Below are experts of layer 2 (counted from 0) of a mixture-of-experts language model. Rows are named gate (a neuron's input weights, with its number), up (a neuron's input weights, with its number) and show model dimensions 0-255. Each number is 128 + 32 x the weight over its row's rms, rounded and kept within 0 to 255.
Before each expert's rows: "mostly gets" lists some tokens that are sent to it at least half of the time. This comes from a sample of Wikipedia text that the model never trained on.

# expert 1
mostly gets: ",", " and", " that", "\n", " 19", " which"
gate9 [184 119 104 154 144 130  98 120  72 194 137 146 136 139  74 141 115 111 104 117 159  94 102 126 173 154 154 144 121 116 139 123  96 124 125 135 108  45 110 129 174 130  80 188  19 164 104 125 105 149  83 154 158  97  57 158 133 111  93 118 148  90 106 157  78 187 162 167 101  45 107 140 107  99 143 118 138 144 138 123 181 156 117 115 134 145 189 111 165 103 213 153 128 119 117 137 129 101 116 125 107  88 135 154 142 126 109 127  77 115 121  87  61 141  76 133 121 161  80 121 184 156  72 117 155 137 131 117 122  95 106  73 174 131 129 156 138 115 175 102 151 158 136 118 184  63 225 175  93 214 126 157 161 147 102 149 136 113 138 158 139 110 118 132 142 119 118 165 123 102 123 175 144  96 122 163 162 141 132 122 122  74 121  72 113 112 177  74 124 151 180 176 148 103  98  93 113  89 111 148 174 131 136 196 145 122  52 154 190 142 146 127 137 143 108 127 115 109 154 157 124 130 161 139  97  83 129  88  76 105 118  56 132 152 132  87 149 125 162 135 114 149 131 173 120 122 156  73 162 128 105 120 122 112 168 142]
up9 [115 128 140 126 146 148  64 157 185 105 148 154 179 127 186 103  94 211 161 101 109 185  86 166 144 125  74 137 148 118 102 182  91 122 172 127 117  81 142 145  78 165 109 154  94 192 143  80 138 175 116 103 164 108 129 126 148 109 120 145 133 137 121  97 209 148 135 109  94 148 108 118 145 135  95 139  88 180 211 108 130 110  99 122 133 147 143 149 197 139 121 170 122 121 130 133  97 157 128 118  44 115 109 107  94  86  87 158  84 136 124 118 113 147  98 134 138 120 118 135 106 151 124 134 102 154 147 187 145 155 115 126  67 201 130 110 179  97 175  81 156 123 121 127 108  83 187 131 119 142 188 155 124 143  88 124  97  88 157 123 148 101 136 144 105 126 123 224 124 144 123 106 142  86 131 115 144 139 124 151 162 158 174 128 103 106 124 107  99 127 103 163  65 161 193 162 142 144 111 166 154 153 122 143 159 113 212 133 190  80 118 152 119  51 115 111 141  48 159  89 130 135 127 138 112 138 122  83 130 143 149 167 116 129  80  99 157 126 125  89 100  92 173  89 129 140 170 152 138 120 153  97 128 206 149  41]

# expert 0
mostly gets: "ies", "ers", " York", "ations", "ally", "ization"
gate8 [135 143 102 146 146 178  67 143  58 169 153 129 140 162 181 121  89 141  66 153 129 143 177 123  91  95 142 110 123 103  92 139 162 113 141 123 195 126 184 135 106 158 157 146 149 122  76 162 148  93 123 162 122 126 201 157 163  92 118 160 147 115 124  80  78 112 197 106  52 156 124 118  96 125 140 139 105 105 135 187 184 113 153 162 142 105 122 129 101 101 100 124 119 127  73 181 216 114 114 178 106 113 158 156  98 148 159 110 155  99 100 101 126 140 169 125 137 105 114 153 115 118 128  95 138 135 111  76 160 107 109 120 118 156  76 121 172  88 139 107 122 104 181  88  94 149  73 181  98 146 171 132  78 101 132  95 139 101 141  84  96 104 137 119 153 157 182  98 208  96 114 159 158 115 125  74 134 136 174 124  98 145 133  74 146  74 189 157 166 186 148 176  93  84  91 118  78  90 143  47 166 123 123  80 113 121 119 159 148 113  92 130 116 153 106 101 119 115 130 154 153  75 145 117 188 168 192 143 100 138  68 138 131 182 172 184  99 126 140  88 129 125 102  89 109 157  98 160 119 134 126 111 116 105  84 141]
up8 [125 116  86 142 104  89 139  78  63 106 163 121 124 119 119 153 105 152 156 130 162 133 121 117 101 127 125  82 129 145 143  51 117 122 121  93 153 144 155 159  76 174 100  59 113 161  79 103 121 134 121 124 114  56 132 119 120  90  74 168 135 137 140 138 150 152 109 138 202 186 125 110 130 102 127 141 150  97 122 140 116 134 117 152 122 139 126  50 171 148 185 151  88 140 124 172 177 149 202  87 113  93  80 138 163 176 139 163  61 101 131 148 125 137 164 132 134 129  97 125  95  80 123 105 107  81  93 176 122  97  68 206 168 128  96 159 171 150 129 205 106 108 147 126 183 134  33 104  36 118 178 138 124 142  81 125 131 106  46  87 121 132 137 159 159 160 137 154 161 169 151 149  65 131 154  94 114  96 219 129 136 159 156 144 161 143 168 134 118 141 182  98 164  51  58 128 158  98 100  95 127 107 132 165  76 128 139 143 154 131 132 115  77 129  99 127 140 151 124 114  70 132  98 114 123 146 100 138 115  96 106 129  93 141 104 144 138 124  83 143 120 138 124 179 101 148 117 113 138 130 146 100  88  81 107 132]

# expert 7
mostly gets: "-", " its", " by", " their", " the", ")."
gate10 [133 187  72 107 162 170  74 130 128 167 207 161 104  82  66  55 110 129 185 107 170 132 133  84 163 130 117 131 107 133 127 137 127  97 160 168 138 127 234  99 154 140 168 129 129 109 193 137 170 126 143 154 118 132 143  75 154 155 165 116 156 117  84 192 136  79 111 118 151 149 119 166 104 115 162  98 128 117 140 148 162 137 134 107 116 123 148 188 109 176  96 150  87 152  77 146 133 112  73 176  92 176 134  85 142 100 145 102 153 138 173 111 144 119  99 119 169 120 118 160  99 102 138 142 143 140 126 140 144 117 162 165 161 173 131 110  95 107 165 125 146 119 143 144  84 151 160  72 123 131 170  96 151  99 138 117 160  92  74 156 114 117 216 235 113  97 155 118 104 119  98 115 161 102 109 183 128 176 124  77 144 164 116 149 117 109  72 142 154 137 136  99  91 107 161 155 128 106  97 111 152 114 155 106 101  44 181 146 112 112 111 124 145 142  79 101 140  96 167 101 129 139 164 102 146 132  86 150 230 132 156 101 117 165  87 129  71 159  97 130 170 149 108 125 115 118 128 116 139  82 177  97 141 200 102 134]
up10 [159 143  98  97  89 144 126 170 171 146  89 128 104 111 122  46 123 109 135 125 190 112 136 126 122 176 106 147  98 130 131 159 164 100 189 123 133 139 201 115 171 145 154 142 133 149  72 107 109 115 135 119 128 106 118 124 127  82 126 118  70 107 115 142  97  95 103 131 158 131 156 116 123 129 112 130 107 126 165 120 145 146 138 135 114  96 116 135 135 142  63 210 131 183 121 104 142  77 101 159 126 130 105 123 136 129 115  61 129 163 173 136 160 125  84 140 109  89 146 156 101 169 148 165 118 166 126 134 137 140  91 100 131 129 160 132  35 113 210 141  76 124  97 156  67 147 164  74 124  95 174 115 119  90 106  63 146  70 104 116 156 165 104 148 172  86 117 115 180 161  91 138 182  94 130 234  75 195 154 102  95 118 162 126  81 144 131 127 119 118 160 133  78 140 141 115 121 123 100  92 171 129 132 170 119  69 156  87 130  81 150 113  81 119 113  93 149 141 125 101 132 110 197 187 147 163 123 137 152 146 177  55 157 167  84 135 104 138 155 142 200 173 105  96 115 140 150  47 178 120 115  83 123 103 157  88]

# expert 10
mostly gets: " American", " States", " York", " years", " Republic", " English"
gate6 [164  95 140 132  96 189 167 124  96 116 162 180  95 124  87 194 109 118 152  90 118 135  96  86 180 108 127 130 175 131  75 132 129 131 152 144 152 111 175 105 122 107 126 118  94 140 168 156 143 163  70 109 127 128 139 111 111 159 117 140 181 150  99 127 125 105 156 145 112 179 107 184 152 131 140  45 129 148 119 104 127 124 168  71 168 116 155 102 131  98  97  92  69  88  44 141 120 102 117 134 105 152 117  99 132 176 147  86 117  89 119 104 100 117 177 109 159 100  30 158 114 172 126 106 103 100  60 144 109 125 195 122 123 130  80 163  88  95  76 133 131 129 137 180 129  90 148  71 114 118 152 208 167  88 107  92  74 102  61  84 132 148 162 198 115  42 122 107  89 134 137 141 125 113 190 130  81 159 143  99  98 129  89 119 154 130 120 117  53  78 104  93 110 125 141 183 151 136 144 104 140 163 129 120 139 108 125 202 147 151  87 117 130 114  76 115 128 140 108 104 114 105 124 102 155 161 194 116 137 175 119 130  85 153 120 183 119 101 120 151 118 166 130 143 157 124 159 190  69 115 130  93 111 107 169 134]
up6 [158 104 138 121 165  76 126 134 136 130 124 111 127 142 181 146 148 139 126 124 112 139  75 127 120 104 103 135  85 106 100 135 188 151  70 138 131 140 150  80 116 135 123 152 139 119  83 128 149 105 161 163 174 129 100 101  93 156 109 155 132 108 123 167 145 140 131 154  94 141 131 139 173 140  95 145 126  94 129 146 100 114  99 130 182 129 131 106 123 180 111 111  94 116  69  95  80 136 108 137 137 213 207 129  94 108 124 129 172 246 159 156 127  84 147 126 106 162 144  72 169 154 108 112 125 113 146 142 139  62 125 133 182 145 146 141 107 143 129 131 140 150 169 153 105 158 177 113 165 136 109 150 159 135 159  93 126 146 153 136 127 122  90  42 134 157 163 127  67 124  54 141 129  96 116 164 117  90  78 139 104 144 129 121 222 138 113 157 101  58 108 114  77 179 193  84 168 201 202 134 150 124  76 151 141 131 118 112 108 131  78 105 135 131 162 141 145 123  98 162 110  67 200 184 157 113 178 107 169  98  98  92 126 182  85  94 136 107 121  96 153 117 109  77 130  52 151 170 151 166 125 156  76  87 121 162]

# expert 14
mostly gets: " lo", " me", " Sa", " under", " ca", " ("
gate16 [144 108 168 136 169 105 171 101  74 113 140 131 145 151  84 165 103 118  79  60 147  99 126  89  97 111 103 117 123  82  33 169 136 126 117  86  77 144 138  72 144 171  22 195 106  95 118  61 142 129 115 170  65 134 118 170 122 116 118 124 127 155 112  98 149 128 126 147 170 137 105  98 181 172 113 180 123 121 110  98  88 120 152 155 136 114 137 147 165 109 126 114 186 159 148 151 106  67 141 149 146  86 138 135 109 217 226 159 144  95 142  80 143 143 144 110 108 138 130  86  95 142 153  97 134 121 141  88 132 143 136 124 182 167  78  89 101 119 160 174 154  46  87 155 184 179 113 133 115  81 148 168 145 117 115 120 128 128 138  59 137  95 111  95 121  94 136  97 137 152 143 147  64  95 183 117 124  85 146 128 103 126 128 154 155 132 130 113 156 104  81 103 134  89 116 147 153 114 186  99 122 192 130 139 153 179 164 165 128 117 136  72 203 114 127  85 181 104 133 154 117 133 121 138 171 133  73 132 105 114 118 161 130 105  78  88 165 126 178  86 147 102 119  86  90 149 128 142 132 164 145 138 129 140 131 127]
up16 [113 175 112  78 160 108 200  99 105 115 114  79 113  94 172 124 127 151  97 169 130 129 158 125 128 146 140 127 147 117 118 211 161 120  88  97 158 121 141 105 233 169 103 144 137  87 129 116 121 101 187  94 181 150 130 119 125 126 118 134 153 103 143 141 146 176 133 146  92 117 151 159  99 127 139 152 110 146  91  98 186 127 112 129 166 118 159 158 174 151  91 164 125 122 156 157 147  75 139  94 151 175 106 137 151  83 156  80 157 166 111 138 212 135 165 172 136 152 118 123 136 140 142 119 144 143 132 165  95 147 158  86 158 129  99  98 125  90 125 124 115 153 146 162 134  62  81 141  35  69 179 135 134 156 202 142 128  88 141  94 181 120 120 180 144 128 144 132 133 103 122 140 158 123 142 130 162 151 134  88 162 171 102  89 113 139 179 165  98 149 130 128  65  88  86  81 150 155  87 131 136 115 169 119 168 189  86 112 172 132  85  63 100 110 134 122 141 171 191  65 207 178 137 154 112  70  77 114 157 119 110 121 159 155 104 160 122 194 143 163 168 132 132  92 181 170 140 134 125 132 144 174 184 114 156 142]

# expert 5
mostly gets: " Go", " Sp", " San", " include", " including", " National"
gate5 [140 135 143 149  62 144 115 129 186 105  96 172  66 120 138 163 103 117 144 128 118 128 182 123 128 108  88 114 139  92  80  76 117  65 165  68 169  78 116 177 133 136  99 116 129  83 115 127 113  84 193 149  28  85 114 141 112 144  98 170  99 132  46  67 139 138 127 153 159 113 144 186 144 101 135 155 114 126 158 131  63 132  34 184 132 116 146 105 125  81 138 112 152 106 188 103  85 114 109 108 132 204 183 134 100 143 129  91 153  76 128  80 147  84 174 154  91 106 124 140 154  86 122 160 126 129 122 178 113 163 105 143  87 117 131 137 158 142 115 111 141  98 177 121 154 130 135 149 146  94  85 132  87 146 187 123 121 155  96 151 163  89  92 162 146  92  96 151 156  67  97 147 111 160 115 194 137 135 106 115  72 142 129 110 132 132  92 117  98 186 161 130 118 137  95 102 102  87  68 159 175  90 115 131 131 139  98 104 113 118 133  75 127 148 104 110 106  82 133 185 161  92 135 136  93 130 165 147 126  67 124 128 123 136 109  98 148  97 158 142 114 198 123 114  77 182 128 131 129 115 167 177  93 155  74 181]
up5 [145 102 158 145 117  68 168 139  87 129 126 100 159 146 107 196 103 186 119 149  83  70  91  98 203  84 116 101 110  70 144  73 119 150 132 146 123  94 200 132 199 146  88 123  42 198 158 130 143 126 103 127 108 175 106  67 113  95 127 169 105 166 105 131 149 128 172 136 118  51 125 130 118 148 122  72 127  46 168 190 100  90  25 123 120 167 140 136 154 188 142  96 135 141  70 131 138 122  60 142 147  97  94 118 120 131 146 219 136 127 121 102  65 157 156 130 155 134  97 129 100 134 145 122 170 194 193 129 115  69 150 152 110 143 156 134  78 115 151 115 125 115 197 132 142 129 103 113 120 123 122 123 108 165  95 138  97 129 156 127 141 123 166 170 124 131 108  91 117 128 127 115 137 141 156 111 118 117  94 122 157  84 184 144 103 138 102 116 130 143 162  93 111  44 175 101 106 100  85  81  84 108 129 106  97 127  99 152 121 129 134 115 113 139 161 134 142  78 126  96 124 144  88 140 158 143 116 144 147 114 171  88 114 114 114 103 129 130 152 141 147 181 137  96 105 153 103 146 193 205 118 104 131  87 134 124]

# expert 6
mostly gets: " which", " time", "view", "point", "east", " who"
gate8 [124  93 156 136 128 163 175 100  98 143 159 170  78  96 115 139 123 206 126 110 143  87 160  61 151 100  86 130 161 107  86 106 132 134 127 125  73 163 106  84 105  85 133 190 124 102 129 133 145 147  84 141  91 164 136  68 142 139  76 115  67 148 104  87 172 157 151 120 139  98  63 123 131 111 162  57 108 136 130 102 167  86 151 161 136 162  98 102 128  93 121 142 133 124  91 138 115 112 166 118 129 176 121  83 139 109 143  71  83 192 150 140  26 144  97 109 137 157 128 112  84 118 120 177  93  74 121 142  99  53 141  85 133 154  95  75 115 172 186  95 104 125 148 123 101 134 165 106 114 116 173 199 124 141 103 169  99 101 127 171 168 118  97 137  87  79 193 118 155 189 105 110 136 176 119 126  88  97 141 110 113  72  59 119 148 160 135 140 122 185 121 162 180  80 140 120 140 102  73  96 124 126  81 162 142  97 161 140 149 123 144 122  80 118 138 121 152 129 141 140 157 104  91  91 176 156  97  85 103 110 141 185 150 115 174 108 137 168 163 108 194 139 135 102  83 154 128 116 101  90 115 160 146  78  94 135]
up8 [ 99 219 107 128 136 142 165 132 114  86 170 121 115 117 118 154 139 138 140 125 179 186 150 184 117 143 152  86 128 150 162 167 192 163  75 103 159 115  86 122 164 110 215 144 153 106 157 165 161 115 134  95  68  94 105 147 109 144 114 133 145 118 107 138 123 106 109 103  91 175 100 134 103  96 116 107 167 132 159 114 171 116 152 152  92 139  87 127 160 116 150 145  95 121 190 150 203  46 150 125 134 153  76 114 123 158 185 113 102 141 147  93  44 132 165 121  94 110 111 139 123 121 125 147 114 228 143 138 132  84  90 136 192 118  84 189 115  70 146 131 179  96 104 143 135 112  41 130  76 110 107 122 190 151  69 117 125 109 179  79 122 146 154 131  89 142 114 169  83 146 188 168 111 161 140 151 115 122 140 143 126  59 100  84 122 120 156 128  98 115 148  72 120  96 102 110 116 106 152 156 128  93 111 111 135 122 160 180 118 108  92 171 111 159 125 100 158 184 123 120 134  90  76 148 108 177  96 159 148  86 140 147 124 127 151 137 155 203 201 119  75  88 141 120 135 101 138 126 112 139 121 119 116 174 107 115]

# expert 11
mostly gets: " d", " Ad", " First", " D", " Sch", " end"
gate14 [ 97 105 154 114 124 103  83 153 174 137 116  88 163 127 156 113 116 135 125  97  93 128  90  74  97 111 108 154 129  90 161  40 137 148  76 113  50 124 179 167 130 148 131 117 150  94  98 148 134 203 125 159 125  70 109 106 179 198  75 142 129 141 106 121 124  93  93 157 139 154 164 163 172 104 189  86  89 143 142 100  76 102 143  82 117 174  95 113 132 100  98 129 134  72 126 155 132 129 143 187  86  98 167  93 106 173 131  25 112 114  57 158 126 153 125  67 127 112 129 125  91  72 116 181 235  50 129 165 106 177 119 154 113 125 147 160 192 140  98 166 173  84 136 116 144  64 146  95 110 143 138 119 203 109  87  76 122 140 161 152 127  82 125 133 150 104 161 174 104  97 144 121 137  91 119 143 200 117 162 131 130 113  68 122 127 137 137  83 146 109 106 162 117 147 125 168 161 108 153 131 177 106 164 123 105 151 145 152 115 125 156 125 111  95  90 122 121 125 161  95 158 142 135 109  98 141 143 130 158 136 126 122 113 119 149 136 135 130  86 143  72 154  86  70 118 133 139 140 139  87 138 155 131 129 183  78]
up14 [ 74 102 103 114 105  99 114 147 135 174  95 148 101 198 118 100 109  57 197 148 125 126 122 182 188 194 188 110 141 122 141 118 108 119 125 109 132 153 133 147 142 107 165 208 142  98 164  86 101 127 150 163 140  92 150 107 139 144 146 173 106 104 169 151 190  62  94 140 159 129 127 125 123 116 164 112 186 102 121 157 128 121 160 156 144 134 182 134 120  71 185 122 104  93  89 110 174 121 224 162 100 162 142 187  69 167  77 136 153 105 122 102 161 206 161 146 183 172 124 128 164 119 138 148 189 122 158 208 119 100 189 160 109  98 149 158  90 152 123 141 130  68 109 123 138 124 132 126  84 144 120 123 153 131 182 194 178 137 101 119  99 139 100 132 158 149 144 119  84 161 125 144  91  83 126  79 103 120 157 159 160 166 121  81 192 118 149 158 128 107 148 127 129  84  99 145 108 196 143 164 159 100 136 152 151 103 120 107  99 125  97  82 103 140 116 109 112 126 126 127 159 170 101  92 158 133 115 119 106  97 111  60  93 161 179 108 139 138 122 152 168 110 164  98 197 126  98 107 156 123  86 144 164 157 128 163]

# expert 15
mostly gets: "---|---|---|---|", " lo", " cl", " This", "–2", " However"
gate17 [123 101 162  95 172 116  91 177 136 185 174  60 203 112 169 183  80 150 111 165 140 157 132 132  85 198 102 167 110  91  89  88 146 152 169 103 124  89 191 146 126 128 125 156 110  65 106 152 104 118 140  78 142 133 160 212 119 142 135  84 161 144 110 141 107 143 176  84  91  69 139  88 145  96 147 126 113 110 118 174 155 123 120  94 157 106 149 108 102  97 160 111 101 106 103 115 125 160 163  98 111 140  48 126 102 100 120 105 156 174  98 160 151 141 128  90  93 200 124 102 125 183  96  93 195  87 155 155 132 169 104 100 116 113  55 111  75 146  79 153 119 169 174 103 163 132 120  98 131 197 124 178 136 145 210 120 127 177  94 120 104 152 152 143 129  94 100  99 153  94 123 151 147 116 122 139 199 154 116 124 130 106  94 127 160 107 176 160  78 139 133 161 151  96  95  97 160  96 142 141 145 131 121 116 175 153  96 102 111 149 166 156 103  92 136 117  93 105 115  84 133 116 135 141 166 104 120  62  94 150 162  74 127 151 123  99 138 163 120 121  96 112 105 145 182 171  77  89 113 157  93  87  86 133 128 182]
up17 [158 165 111 147 115 142 145 159 126  71 127 124 136 196 123 102 158 110 135 131  86 146 108 114 131 127  68 119  88 127 112 126 148 129 136 140 160 102 139 141 144 180 127 139 183 123 171 154 158 108 168  98 115 110 115 105 161 170  85 197 184  70 108 121 163 134  67 156 161 103 118  68 112  81 140 163  89 142 110 120 120  93 102 157 180  88 127 103  97  61 104 103 126 129 109  81 167 173 138 109 132  95  92 176 158  99  88 160 127  87  88 133 147 132 142 126 114 172 115 113 101 137 123 172 110  74 119 169 107 160 172 196 134 121 156 135 121  67 120  90 138 152 193 114 118 105  59  85 138 148 143 196  67 137 141 108 118 128 109 128 102 183 123 145 122 148 128 124  79 204 130 155 127 142 136 179  63 107  91 141  76 108 102  69 158  96 160 141 115 118 123 151 157  71 127 111  94 104 159 151  80 142 112 105 126  94 126 156 145 124  97 134  93  63 153 130  85 171  82  42 117 142 165  42  93 110 157  85 124 150 146  89  98 106 146 144  87 111 149 135 122 141 100 187 157 192  90 139 146 138 117 181 139 103 101  52]